From a checkpoint of a small mixture-of-experts model trained on Wikipedia.
Training: a variant of Muon for the experts, 439M tokens, 6702 steps.
Below are experts of layer 3 (counted from 0) of a mixture-of-experts language model. Rows are named router (the router's row for the expert) and show model dimensions 0-127. Each number is 500 + 40 x the weight over its row's rms, rounded and kept within 0 to 999. Numbers have three digits each.
Before each expert's rows: a language model's description of what the expert responds to. This comes from a sample of Wikipedia text that the model never trained on.

# expert 31
What it handles: Pipe separators and semicolons between cells of numeric sports or statistics tables, usually right after a number or percentage.
router:509513507511494506501449493424579546544488485412507529487532560508537508469436494512451564522550513533510475531565474479436515512515429511520532563458503586431560470525468518517471451478522480514500492514444494476519473478502469481501513420495521504487468424400508458482524480535494464466512459551512466573506424464487462594480517489487555495489553435525576463492579457429485488425542

# expert 16
What it handles: Blank cells and numbers in tables, plus quantity words and include verbs, such as two, several, many, these include.
router:489461511450525552527475445419523520549492536461536537488513510500532506504500512530472565549540541558539469490536439526522558411459505568508513572498537532475541548509458511507539413470486539439541521471476505534510485446477503512559498481480495483489463431465528517502484446535491435478502410466501473544498421424456463541488484490479562452468584494569494529495612444504495459420509

# expert 13
What it handles: Capital letters or short capital pieces opening a name, heading or acronym, often after a parenthesis, quote or line break, such as Sc(otch), Th(at), RCA.
router:494454531470519591516462451463506554531521558495474471487528546529576510456466437506467548550574543540554509506478484557452509476513507574516522563493526521450580503528446488525500458522522505451529508422453483522542415531513502456522501448520518485531507452508522495450478483510459433455521427519495452469522479472407432508436452426521539492495537488587518485498550482400466494460526

# expert 40
What it handles: Lowercase starting letters or pieces of a word split by the tokenizer, such as s-epulchre, h-orns, rel-ieved, plus end.
router:447478519542535526505458510419525595518454519471556589465543553545513536461453475533503543547564549519496508520534498540467519442538477523512484562511531520426588526495477517506490405447510546534482518490481464494493454482474483422571490465511510508545532426441534506462493490534472428473492425498549475484454435452450479515474441446469540488463540515517562515479559422461491459481493

# expert 61
What it handles: Middle or ending pieces of foreign names and uncommon words, such as -us in Irenaeus, -is in Owais, -iz, -es, plus See and Note.
router:498455578468562546532478526447533500467460519452513555491562477476512480505557555501461508498569527558575515478542379517456458479521452506543558538506504520476563454505420470522525487421549528460593480477430526533521470488495455417574482476498467518489493470421512428489512425539456481515545462519498466539482464452473482529445504464479527454500515513517533503522562470491465480441519

# expert 28
What it handles: Ordinals, numbers and determiners right after the or a, such as first, next, two, other, most, new, third.
router:523430596455540536489494424446547532518527469432529504429489538529483553480416493579474526520511481517484501481506481495458534443483537573563514545495520532468542520569503512533497465461505521401519536494498437483530491450544546417598434413534477456492501460472539489516464456514477452469484461493489501544458478450493508513493453490503531459506527502529486494435572435419462508492486

# expert 5
What it handles: Month names, day and year digits, and the dashes or table pipes between them in birth–death spans and dated table rows, e.g. November, –, 201.
router:482412581523522523484485450469508523573534474416452506473535539521513535477472488496479499572543506611526491462509503477432513495505526504495532523496490580475553500526497500499480409538585496473517511466484452486535420493496489454479473433452476439501475463452582456426445474537503484489509474477499393466495465455495512554485502439499595523521508469544486518495560458445511543452535

# expert 46
What it handles: The prepositions of and for, sometimes into or among, right after a noun, such as part of, removal of, designed for.
router:477484522492534576456535486408496460537511546503521522447453495466566476514507468552413506506538505565545443507507482495516518465548442540453481547437538529426548501489488530570543464432451495492574504473421503526540464487492489507511455408486535466519470403500483485502451475543491455482487474505551425532491487476448454577529499475488525498479494488553540558449566436449504441516544

# expert 36
What it handles: Short lowercase word-start pieces after articles or verbs, where a longer word is split: cr(utches), g(ust), m(ating), sc(rapped).
router:490443507542535554501434493429518544551494487460558578477539550531502506434444486536513522531523548536508515508542470540469546441569494503507491587494508563419577532481463536492510416509503546530479508482469515464490443449470512447538475461505529468568530394467498483484495497511481414455494451512523488484473456480476455537455451419461547515491537539554561513487558454464517427496485

# expert 19
What it handles: Surnames and their endings in credits, lists and place names, such as Smith, Washington, -son, -man, -ford, Dear-born.
router:439477617441451528459480492410518509492452498474502504457557479458515509538463502537433501486565551544499491512573448556454481476473503510503529537508478522452537539580459523505481481498522529471493460480538446491547428531511509460506498492472497483523521431439542461487509471566523509441524475486454429547467454453414435590491520483477514485457469485550502520448512470442481449393531

# expert 9
What it handles: Plural suffixes on nouns, such as -s, -ers, -ians, -ets, plus whole plurals like years, games, students, and decades like 1860s.
router:505493572451537555481427519442556536471546476473558579464541525509591545481499434513463534577521545543585516498507474494433556474457449506537542519507502565460541485526426484552521482460550488524496469468440490508499490527471520456486503493482515478547472447483487466553491467534475461463499443510497512503450504440504403527441495454461521452439528508602530510510529459465509436437538

# expert 33
What it handles: Subjects starting a clause after a comma, period or that, such as he, she, they, that, which, who, there, usually before was or is.
router:441440564427508529500490470451480575537512507483473593483537527483472503503457470508427501550525504579488507475522483565505512468491468596476530597497526511451556474545468465532542449489528527509500478475495516447560423497522553402536510403447486482534488458426514467507523453500514512402470480490475511579520505481491519565442455463498508506497530506528550481493566456480509477452466

# expert 17
What it handles: First word piece of a longer word, often capitalized names or terms, after the, of or hyphen, e.g. Am, Car, Ph, am(munition), quant(um).
router:496485522481496567557446428451487557528489518482515534429526546553480545475471528499460545530480510575557516526515484505510474494479511561471509539463505532441576531516519530512545472492509436489489485465409519521533446488528533487500491484499491470522488440457537470450489466468472402476515448434471454560468505453412479554463518470499580465547542480546573561456609426487479488514556

# expert 10
What it handles: The article the or The, plus this, its, their and possessive 's, usually after a preposition or verb, e.g. of the, won the.
router:512516517483513557488458493388533551534494461390501515436484493498501479435479424528499529538528528554555466523552471522482525448468500547547479551489497594382522506532451536490505497535485500440524500474476476490568432474495552456532425456479498451486517514486535508515494479513491441442453456480485461547485455458469457587423491456499526495454521500561512529461531460514439486489568

# expert 54
What it handles: Middle pieces of long or rare words, often Latin taxon names or technical terms: Roskilde, Biblical, homeostatic, Paramecyna, Stereochemistry.
router:455495568491499522470477453473574515471493506473561510445572506513544511454515490488471490523592574534542489530563479497515453465469525532447484568498488507447530556492463492516494476566507507474481457455452478471592446507538518517521448456513510517545474434472538512474481445525482400443501457526509472512502482453425480515498438474434515501492492444618526538517560479458437510447592

# expert 37
What it handles: Words and separators in sports results and careers, such as win, place, against, defeated, represent, Nominated, and pipes in match tables.
router:500457545508494496477495376469496557516510544475489589501540588478522483488527474557487477502490585549489443501503442512392501509530460544536497524473536549455562543482446490507500444493520525498549524465426462489507466453477471503514476505489508522529526472459572433476504446560470455503487472535504490567475462429491483540443512473481524523430518459552564474495540404488461445468575

# expert 34
What it handles: First names or their first pieces in lists, tables and prose, such as John, William, George, R-oland, Elizabeth.
router:442449579473548516502474478433501499467512489454517545462542500528509531503486457534408500490510529527541480495491517564405464470451483540479491576386491507447516480517425550482532467473550480469569522500446510558578464510499473477506402463489497424489489487464545478545509469582540477499532508477512453554510441434468487588481536475504512490515547486539504530493539472454537496415467

# expert 60
What it handles: Auxiliaries, negation and adverbs around verb phrases in prose, such as also, not, been, still, often, and -ly endings like clinically, interchangeably.
router:510474584406562552496500404488630504550517485455539553508519571502499538495447471461436504482544494564470514494532483518462510473494452567527512518480518531413539510489514531457568462493517562513535494470468456469539467508462577489447473473462521466521505416489497475474526466535478523437549434455501476523491492448495499560531477487500520472465541483572502561540540444415494499472500

# expert 50
What it handles: Single capital letters that begin names or stand as initials or regnal numerals, such as Teimuraz I, D. J. S., K300BH, Zimbabwe.
router:521476520521508549524436408454526566513492499457497538524511501509511479517434510498454538513532527520491501473564520491449499457498458523506497581444516499403554463532495528515520407453517520450492510413443528539533467516493487422488503451478494440527431460450469502519489496550542445499479435502499445561468430448472433554492460412504540476452497473554542502479567435455529424498517

# expert 18
What it handles: En dashes and hyphens between digits in scores, year spans and track ranges, such as 4–2, 2019–2020, 4–6, plus slashes in stat lines.
router:524475524491489509432478448456527490477539500438500516492575550458595534523494472502466566536526563552514490478563482533517497447548482505537516534456488495423639509502494522472555460550522508498552473433433504509484477495442497418494499454531488442541522476465488483506501483567473434444515417460469485503510449427439458491443478469478569481492507460545488543486581463452488464513511

# expert 41
What it handles: Word-initial prefix pieces like anti, inter, sub, con, pro, re and name beginnings, often after the or a hyphen, e.g. anti-aircraft, inter(vention), Af(rin).
router:484445531530522549540493471473528500516539542408461524470545513523484497485481518474443557506496484571520483513552433525480455449530468516564463529475501534398570529597428528538554453450563516528510546437446543485482481478490526437477479494506491460536531481462503494464468449502490415493509469480486532505428444440505472552437511453448553456514526468591507512498564448440468466517526

# expert 6
What it handles: Plural suffix pieces closing nouns, often after numbers or quantifiers like two, several: delegates, occasions, teams, Bulgarians, years.
router:505508609450484553477430498431520549525507492477526608476540548468597563461514466499429506578516586540587492471502501498471578456478469529524526489493516532461554507535474489530534448460554492518496474469445448534491484476477511464487490480482499487524466449467479471546518462523494454445502438519490520538469497427506443532446449481464500470475509529622517503461553466497476456462511

# expert 63
What it handles: Short everyday nouns and noun modifiers after the or a, such as school, club, water, music, rock, live, money, station.
router:502462525526487541450465455498492560529506505471475570425589558459490498438444494589448469518484533543529460495529475544501556484518518513473494512498459585404556498542447501492547429498532513492551483456486521478514429426508553463521476445547470489507521418457508446470492524513511420496505440504487496504456507475510500562471469497459563455430513454499498492485570444477412435490527

# expert 39
What it handles: Final pieces of concrete nouns, especially person and agent words, such as examin-er, fielder, batt-alion, smallp-ox, plus woman, girl, bronze medalist.
router:484487593531472532488460486480577539591463450475528597446551559526574532514482522552416496546552534524511511521560482543468516440557529500528511592489472533462516516529460509533541490467529533460519488463500512481544470473518521513520433440550499450505514467432532494484504538514502424488455477518520517517422482471418504524524497514482489467487534456638481519499527504475447459465537

# expert 12
What it handles: Single capital letters starting a word at a paragraph start, after an opening bracket or inside names: Under, Kim, (Miss, McMullen.
router:494447524485483587545451451457537543535541500495491494481513543521556534435463455499467536547580508508507503512529457529438498435501501535493509572485536517458553496507425511515504452505526500463521467426462505497516406474492498429501505451553481460496517466512512468459435486536488453454498431497515476509533464461426436489423466422500520444496529442620513475505518428427423505493512

# expert 38
What it handles: Short opening pieces of lowercase words after the, a or and, such as den in denial, surv in survival, fl, sp, d.
router:528468519472542557506453457436493563520476556483520608473522515530485530487491507543463508540529557570528508551563486507454510400490452457524555493506507607424596493501425520448491440513516534501521503458425501518509427452515516467532456475492501463527494443475479455494502474462447467422492441479483503517503468432507466511498508468463525501558500494548544530538596444468493458477513

# expert 2
What it handles: Common nouns after the or a that usually take an of-phrase next, such as size of, type of, form of, number of, members.
router:489499596509567583525417465426528562549557519461514567494510527483513546499462524484388538571523582554572503487536506526477474423514512504545517497518495537476552449506466509542556439450541504474498477498487479488510454434496521451534432440508473495495443416482519492511494484530510501515452450492512479536424498435451486511491428454472534493513545498519543490464579455505510494512544

# expert 59
What it handles: Prepositions by, from, with, under, between after past participles, especially recorded by, made by, preceded by, based on.
router:488379511478526551489438501461495536528526493460582572456527582524495433501466514548446537536541565547552458507547465504460528457470469461512493558422522471414512464524470497518484413507547462434570532496493492485552438491469493455443492471489502449587505506529540463482446476497491483509493538517463498503477440460462466557481529440517531453473544458545500513513540418508508449512484

# expert 23
What it handles: Stems of abstract or Latinate nouns, verbs and adjectives taking suffixes like -ation, -ate, -al, e.g. organiz(ational), advoc(ates), rel(ax), design, development.
router:534475534489455588504529506452494523505468561473530563491530520515479531472542549514421504534563545532486505553525448522512476457543536512523507538481516547403606495506445485486494470506535482428509526464434508484530399466502491470481410457459531475491477467470576487474507502540480501459513472540442474561420510431436507537471481513423489504530529486547555499555578423493511473498539

# expert 51
What it handles: A lone space token right before a year, date or number, after the, of, a month name or a table pipe, such as the 2025.
router:484463559493510546522446462473536497507514512425490555462560524512490493508499440510486515572514565601491483472471446471495537404517539550500462525499524587501626518516493488510470413503504470422479537446467481512532454475516529458504440436483478461515544509471534495483485491538504516477460443473472425546459413477450466509494511404470550458485465456539546529505551474463451490478524

# expert 7
What it handles: Adjectives and adjective-forming pieces after articles, and title words in awards and ranks, such as General, Best, Outstanding, significant, original.
router:536427590466441538512535448458534489480491501480455506509562574473488533518481489576450569545509504533459537530546462505506474472531468484546440560420529537430565520508420516525518462464550509431571548488469455530546441490510542515521463457527494455487526463446559437493504465535489472481577458494473450499457478427464508538536487497487535452510576475517505518481523454419459526487539

# expert 27
What it handles: Word pieces inside proper names, foreign words and taxonomic names, such as Phine-as, Bart-ol-omeu, Plocaeder-us, Gas-ly, Test-acc-io.
router:443427553495561547518513464492524527493476474444559541469519517527552475467522544508431486509550550544557481472501468544479506483460450543552536513443502607496575486548446523499530487499520525476492469392458505451542485534500557453494475462475467451557520462438514486499529454517467445554521498476556476485473472472483422561488501438423560549506488455582464489498531475448454468470554

# expert 0
What it handles: Pipes, colons, dashes and semicolons after labels or entries in infobox lists and tables, such as Genre: Jazz, Category: Transport – Rail.
router:527426558511484537553494479408576518537543507486506587492580509476509499497527530494471488529500533639470510455510496528448498452489508483517501571503507521463538479511440546515523457523542517521524499514472478500495469490499482478529484416479498473538471430471568476458477467530461438486513479438526438531446472475469439619416504447464536471465552488519495504555518488455490434463570

# expert 53
What it handles: Commas, often attached to closing brackets or quotes, after years, numbers, names and clauses in lists and sentences, e.g. 2019, California, together.
router:517422574466482618451471458437512565518502520486496585417500575489513532523461475510496488523525534612520513484513537503486521412500436527501553570471474562470512528522506514530453456512494467448560453443455469473482459503497448475488502491517490476496449458452533461494525431557501481433441442514505455491438477458471456595473565486495539539515516490524496509481507456490500463485539

# expert 4
What it handles: Table cell pipes and the passive past participle in infobox lines and prose, such as Preceded, Succeeded, built, founded, designed.
router:462394553459506527497467471444553505543492515486528522429576574471505481462463475531503486527512524580518471467523425511466498479457501481485512516470465552452557505459452540461476454497531509447518504509456466518526514460507453526513461462481463467603463460484523446464495458537475461511510447486530463533475515472461478602474481461441485471493570471533580522555556441411433425514489

# expert 42
What it handles: Syllable pieces such as Re, bre, Le, de inside surnames and foreign names: O'Reilly, Liebrecht, EuroLeague, Volcán de Tirajana; also bare spaces in table cells.
router:482460526509483481521508464444535486506521525473509522436559526486454506530486512528482511552512558591543525490551464542467492427532466537521563530461488523448568510531441521513479468482496512468554502452483499472533403509444515428527528490530496484526516397474499451432510426510492479459531477476475405548515447493418449562485546398429576489476516472572541496512516437471478474477495

# expert 52
What it handles: Common nouns after the, a or his naming places, institutions or activities, such as school, city, court, station, game.
router:487473527545499577471488456478501529569478529433537584480507551469501487508448506545425463517516552535523528470533484497479521431586522542481480503493468560414550482513431510556527455516512561475500438495505526481532412462466535470523456384495454491484502420460526512495513542515521428534490467497538478543489464454501458524445494492420568478481534492539536518457571436496470493434484

# expert 21
What it handles: Abstract nouns and their suffixes after the, a or his, such as -ation, -ity, -ment, use, role, support, addition.
router:473520538522511551529475507454492545596507518440494543452522564509546537500424493534407494532511550549502536462565473494460463453566524506513563500464483509476572532512408482568512486414588526473579449455512513514494463495464460481484458472522517499472465426389530456501488510530430509501492476496505461488501482413483498512508463461490510465483553501523562501518541431480445524500559

# expert 35
What it handles: The word of or for, plus first pieces of capitalized names and titles, in film, award and organization contexts, e.g. Tit(les), Pres(byterian), Al.
router:529448521478511583502474481424520538486499521487511521486480485509565488536503510508466538520492526550505475499511471489516516493470440504516476517464496551383553515576450575537554436460572474498561493412431523543494437475517565460492476450495525440533524445497479451463485450520510445494565475497501448499448441420497498615447503463510523490506516442549507527474520471406471452485520

# expert 25
What it handles: Capitalized short words inside names of albums, films, bands and medals, such as Black, Red, Me, Gold, Silver, Grateful Dead.
router:516473586470505501514478447454566577462497521466495521450529482436503518505483469548437505527514516554527470499535482518476492494525495565491481535498466581397549476583457475525543419501578495455539414435491521516499476441522500480545462477482487516527438477473537496460440463471539473462528455448487457511481453431473461559458475455510518420439508448539546495476526451443460433478522

# expert 14
What it handles: Nouns naming organizations, groups or works after the or a place name, such as season, team, League, album, dynasty, University.
router:457481596520499543525488499472567554518537536462510598517484502500478458501456485514404516544557559561489480478544539510477466446524479511515528499504509528434558463548418513491531452489494508423510469478481502504525434462502475431511459392466495535471449440469501539471503480518536489540476485523528451547414433429451478528443453493423540462466488476548508522459546427495514520477481

# expert 11
What it handles: Opening parentheses, quotation marks and dollar signs after a value or name, especially metric conversions and table notes, e.g. (91,000 m, "Physical", $777.
router:487423545463502558476457460428509567492458488449542528458518546504526504521470511583458546530571488558507462434538408529498509420481475531500488560498457492469624504516481550542532444490532473487506449418455546482500443496424486430493453463466492484469506444452507466488515466531491493518490463506472454484469439441471426520536512468515501491485501482537530539457566487483462435489558

# expert 24
What it handles: Hyphens, en dashes, slashes and plus/minus signs in tables and compounds, such as 2016–17, +5, 1/2, now-independent, A-League.
router:530452542493507521466446494451540490493552508451485541481570542441592530529497491552493544529529562567502493477562488529507518424517488506513494545450491490423606499507475532479549464543504525493530486393447515496481462465455509431523513457529490450531522485457486492491518483563470453461496408480438489510493450433404461497436488484473563451481502467553501549513566438479456484530527

# expert 20
What it handles: Blank cells, dashes and numbers inside wiki tables between pipes, typically election results, vote counts and sports statistics.
router:464488542487532555567485441455528487496478492445480507483480515519557517493500515555483503559545588571523470491536424485506523429509487516517485558448502518483612546515403511491547423502522567484535478499451507536510426463475499505503497472496462501494496437475572506447518488521464466475497465529510489554472463418472418575516508438508517465426571485536482528511605444475501484453496

# expert 43
What it handles: Bare space tokens in tables and running text that come right before a number, such as scores, dates and version numbers after pipes.
router:528467546510530525537467462475575525497500482429506505506508513486530540493448526549506512538550558541536501501528434499512516438471482547509507576511501552483606516510451529484504436482475486469497461417515453529552391460486519463508508472469475493483480389459536511521484470536452461469535465496506489554524416469435434561512517459452530439450527452550507550469606471534472472451525

# expert 29
What it handles: Common adjectives and participles after a, the, is or as, often before as/by/to, e.g. well (as well as), known, such, called, term.
router:465481521482504539436492447486577566536502499439519565464524532539455562517469520566495514510481501543506504517514446544504506446479435497478538566471493520420548502534471507525544497443498526410464529453513489484524487436453555488468422466551472470494510442466566488459507504549502469440567467498509478538503448478437493554501449446489492481468528483514544559495585426411402472499476

# expert 22
What it handles: Past-tense and -ing action verbs and particles after pronouns or was, such as made, won, held, taking, took up.
router:511446517479450506476517427451499526498513473451537508463528587497571505464450457542456481498490573513509527446575465492479529464550488495545540553499510518467568539553487525532550458525562471467492424422489466518571478456419439479501454514521480474530522446502505467513438481495459461485485436546488456520500459436510479537450520496414526474436529490544559551537522403440456497456514

# expert 15
What it handles: The word as after worked, served, known, plus including, like, when, except, and often the or of in noun phrases.
router:479411515533552569491485420446550525555489500487570499478484512497521492543529489515441543564509528549547523495500488564486468429526462556486524539441518529437514498531438561542542401467525535449470515416464462500554470459550534528470454484525509435474532479488538538486478470559442501423474468485558446493482468456508537524488529449491504463446542483548465507517552460439508500409501

# expert 58
What it handles: Capital first letters of proper names split into pieces, often in tables and lists, such as D-olenjskih, R-azavi, H-enshaw.
router:540441527515521555499436423454506561508473501451502540531517499504508495500400487500464526514544554518503507501537518480448514450487445515491494574438525507420552464541479533526501413445535506437487493425449528578541471500498485452488502483470518469515490464489493514498488516556515449466508430491518410568450431445490432559465461407491515468450524476553562507479540447436508453502538

# expert 55
What it handles: Commas after dates, places and list items, and the preposition with and its kin, such as between, against, alongside, featuring.
router:510441496487520596545495478482470600513467528462518542381505572510542455483443538509474504517531523585508518540493520508398520414523467533553552531458506564468516507546463501529496428505532486434536505475443457557514441472463450482502477477530523464495527484488502463514485436480447459490511483435532443575468417473466467536487506443462483484490549480578506493511532441516488501479482

# expert 56
What it handles: Single capital letters opening personal or place names split into pieces, often Chinese or foreign, such as Xiaojing, Booth, Zebli, Rostov, U.S.
router:525416533514512532523432417469545552521491515457459537487511508491514512479450496506454519514546523513489502469568494503428519456517484535508509563402522525417548467522477514498537418463499510481517519430464534533539449526511493438513498458459482436507450470437465507480467502551522457499447429498484457581475433453441427546506488465512520472448482458551567481494554414443523427510521

# expert 1
What it handles: Dollar, pound and euro signs, closing quotes after song titles, and capital letters inside acronyms or abbreviations, such as HK$, NOAA, LEED.
router:497479527528463520500436460426571536508510500474528553474541520497538537465463495524428520514578534508485480525561421516462537445477479514499535552436509533469573478512461493547549406465520505445506454439493527511535393448425482445497477463543499490470497450508505445476492501605538510479470511490471475552442480470446456546446479489508517470490531465634528503515532470495469490457499

# expert 26
What it handles: Past-tense verbs and participles after was, were or a subject, such as released, known, merged, named, produced, often before by, to or as.
router:486477544497468494501490418436527503498497505479543511501542568495520478506428465531470492587471533533521490487520463507472492452464469481460555549464506517467566522500492540493545460493474455436483478478478452539618509476443456507483468512482471457522467443459531474483485410535503471519519407536467474515491445420480493603487484486423511483470542478543576575551547411439462464478475

# expert 32
What it handles: Opening pieces of words and names that act as prefixes or stems, such as con, sub, North, Arch, post, Mon, often in lists and taxonomy.
router:472456526516537587552500473452529527504494547433501537483580531520460518515489488497464540512501489565504468479564473529506480460477532527567523560445479524413558460557421524557512470433547554463535480469464530487503485525530539511462434421507480463540505457484528496498511486546455414493451478506474468484442482440446487523488469482428551469480521468518527485488593407394494490513509

# expert 44
What it handles: Final pieces of words, often in names and titles, such as ing, ware, way, ure, ion, as in Tupperware, Swimming, Leisure.
router:501485623512468518467471487431567514491509474441525498430538506472522448460468517517395524552557550545526486522593483486496533483540502516511526501476467536453537484519403477566517466542570517493526427487510441535542445466456468505509507477504472471502459446494512427515461473496532499485519491478516425508476489435443470547493483432504583439460544496541509541489495469457410465455518

# expert 8
What it handles: Raw byte pieces of Thai, Chinese, Devanagari and Cyrillic script, plus the word due before to, and some mid-word fragments like overseas, amental.
router:484420560456482567471419477473518482519465528428469545440510570511476498465443517542498530535477513518534504522506463504437534478534433484544481527403474581422612542517464495500475436477527550456551500466477507505522472464447523453538461491520490452535468462456538461473523525535479522520506446460465461548469469431476512544494488441469502491547559464587559551513495439475471509481529

# expert 3
What it handles: Short middle or final pieces of words after a first fragment like b, p, t, f, c, such as hyo-id, mark-et, att-it-udes, embr-aced.
router:454459541549492521496493448480525531528449450455499541406547541527488486485497482543459499515529605519531486467586431528489526501550470465460575553501487544479527477523425545512533494467482515466564454446526492514533477453482531510513484457504487463522542408399510516488523483511454422420512425522551472579468464466439509526491540488445514443478549507539523482513552498453431462479495

# expert 57
What it handles: Single digits and short numbers in scores, dates, chemical subscripts, chess moves and codes, such as ES1, H2O, Under-18, 64–56.
router:512459555483502528490503491388540507581527509449463542450532536530519514472439482492509541542516534539518514472570480523462523449500518474503536592416482507468569472515461536533569489487557559459497483412487486503496379498464494459503513442504510471559511446469538462486485460563503467536491516508483481521489497482431461581406486505498545502454537440561535483511515435447443484489533

# expert 47
What it handles: The word to after verbs and nouns introducing an infinitive, plus modals and for/of, e.g. struggled to, prefer to, would, can.
router:434489517457455498523491492425520484502500470492461521495523556491494529433484482491462505531522585563525496497535495503452429478491456520478453531474546559450523468531481520508595463516512514492542490459449513517522391485447526514533503391541567426561484421440495474522474479531448474449441478506474453509499496418523445505497473461455506456475472490562514550548584407497476456494523

# expert 45
What it handles: Periods ending sentences, often with line breaks, closing parentheses or quotes, such as ). or ".; also full stops inside abbreviations and URLs.
router:493473546522465586547505455417544567491482469509521514454491491513532510506432510525450536519555560561496515468583514561437543449485502474530520510437461561464547490560499476579500490507508483501516503448479542491545420493466513407568410461475528495522467520465524487497517481548500511492579508532514474547464486440490470519457478470433535509532510551558547513544576411439486489466494

# expert 30
What it handles: Pipe separators in the middle of wiki table rows, after a song title, venue, team or person name, before the next cell.
router:534496523525486499482453483395572536540466481434546534495535547499512513446416521536453545542553531548521478518541431504426530506492460549516524582449500559410561456521476489515491451485500474486482489517478500516510464475484466472503511418477543498503493417425557470484517450526473483463524474507493466548484417458490442584438508484474508501476562436514564462508556478466482465431533

# expert 48
What it handles: Endings of foreign personal names, place names and Latin binomials, such as -ić, -ović, -as, -us, -ensis, Hydropsalis, Chaturvedi.
router:465485567493496534512457437390583499538489446471522530397566488520535479495454519548466520564542496516511466511526445508455487490445471509526566514490478504462533486530449492534487479531490504462499507438447484460508452511479514444479483439405453458487496439454516477522495477557481432383512487505512425576474462442476489513471516456468518461479495541536477544454531448486423464446509

# expert 49
What it handles: First three digits of a four-digit year in dates, ranges and tables, such as 199 in 1994–1997, 201 in 2012.
router:471451554487494514467446481451525516549500502429501556480549519531486481469430479485463498537582501528548478460485444504442506415502518513460442472519471520425624556566482469533520487485521510462553476438452474533497427489482559466515394499492473484499469472489485417483496485493472489481435491492480428537452535471414445498491512432443489467510514452491507505532577452448514455496467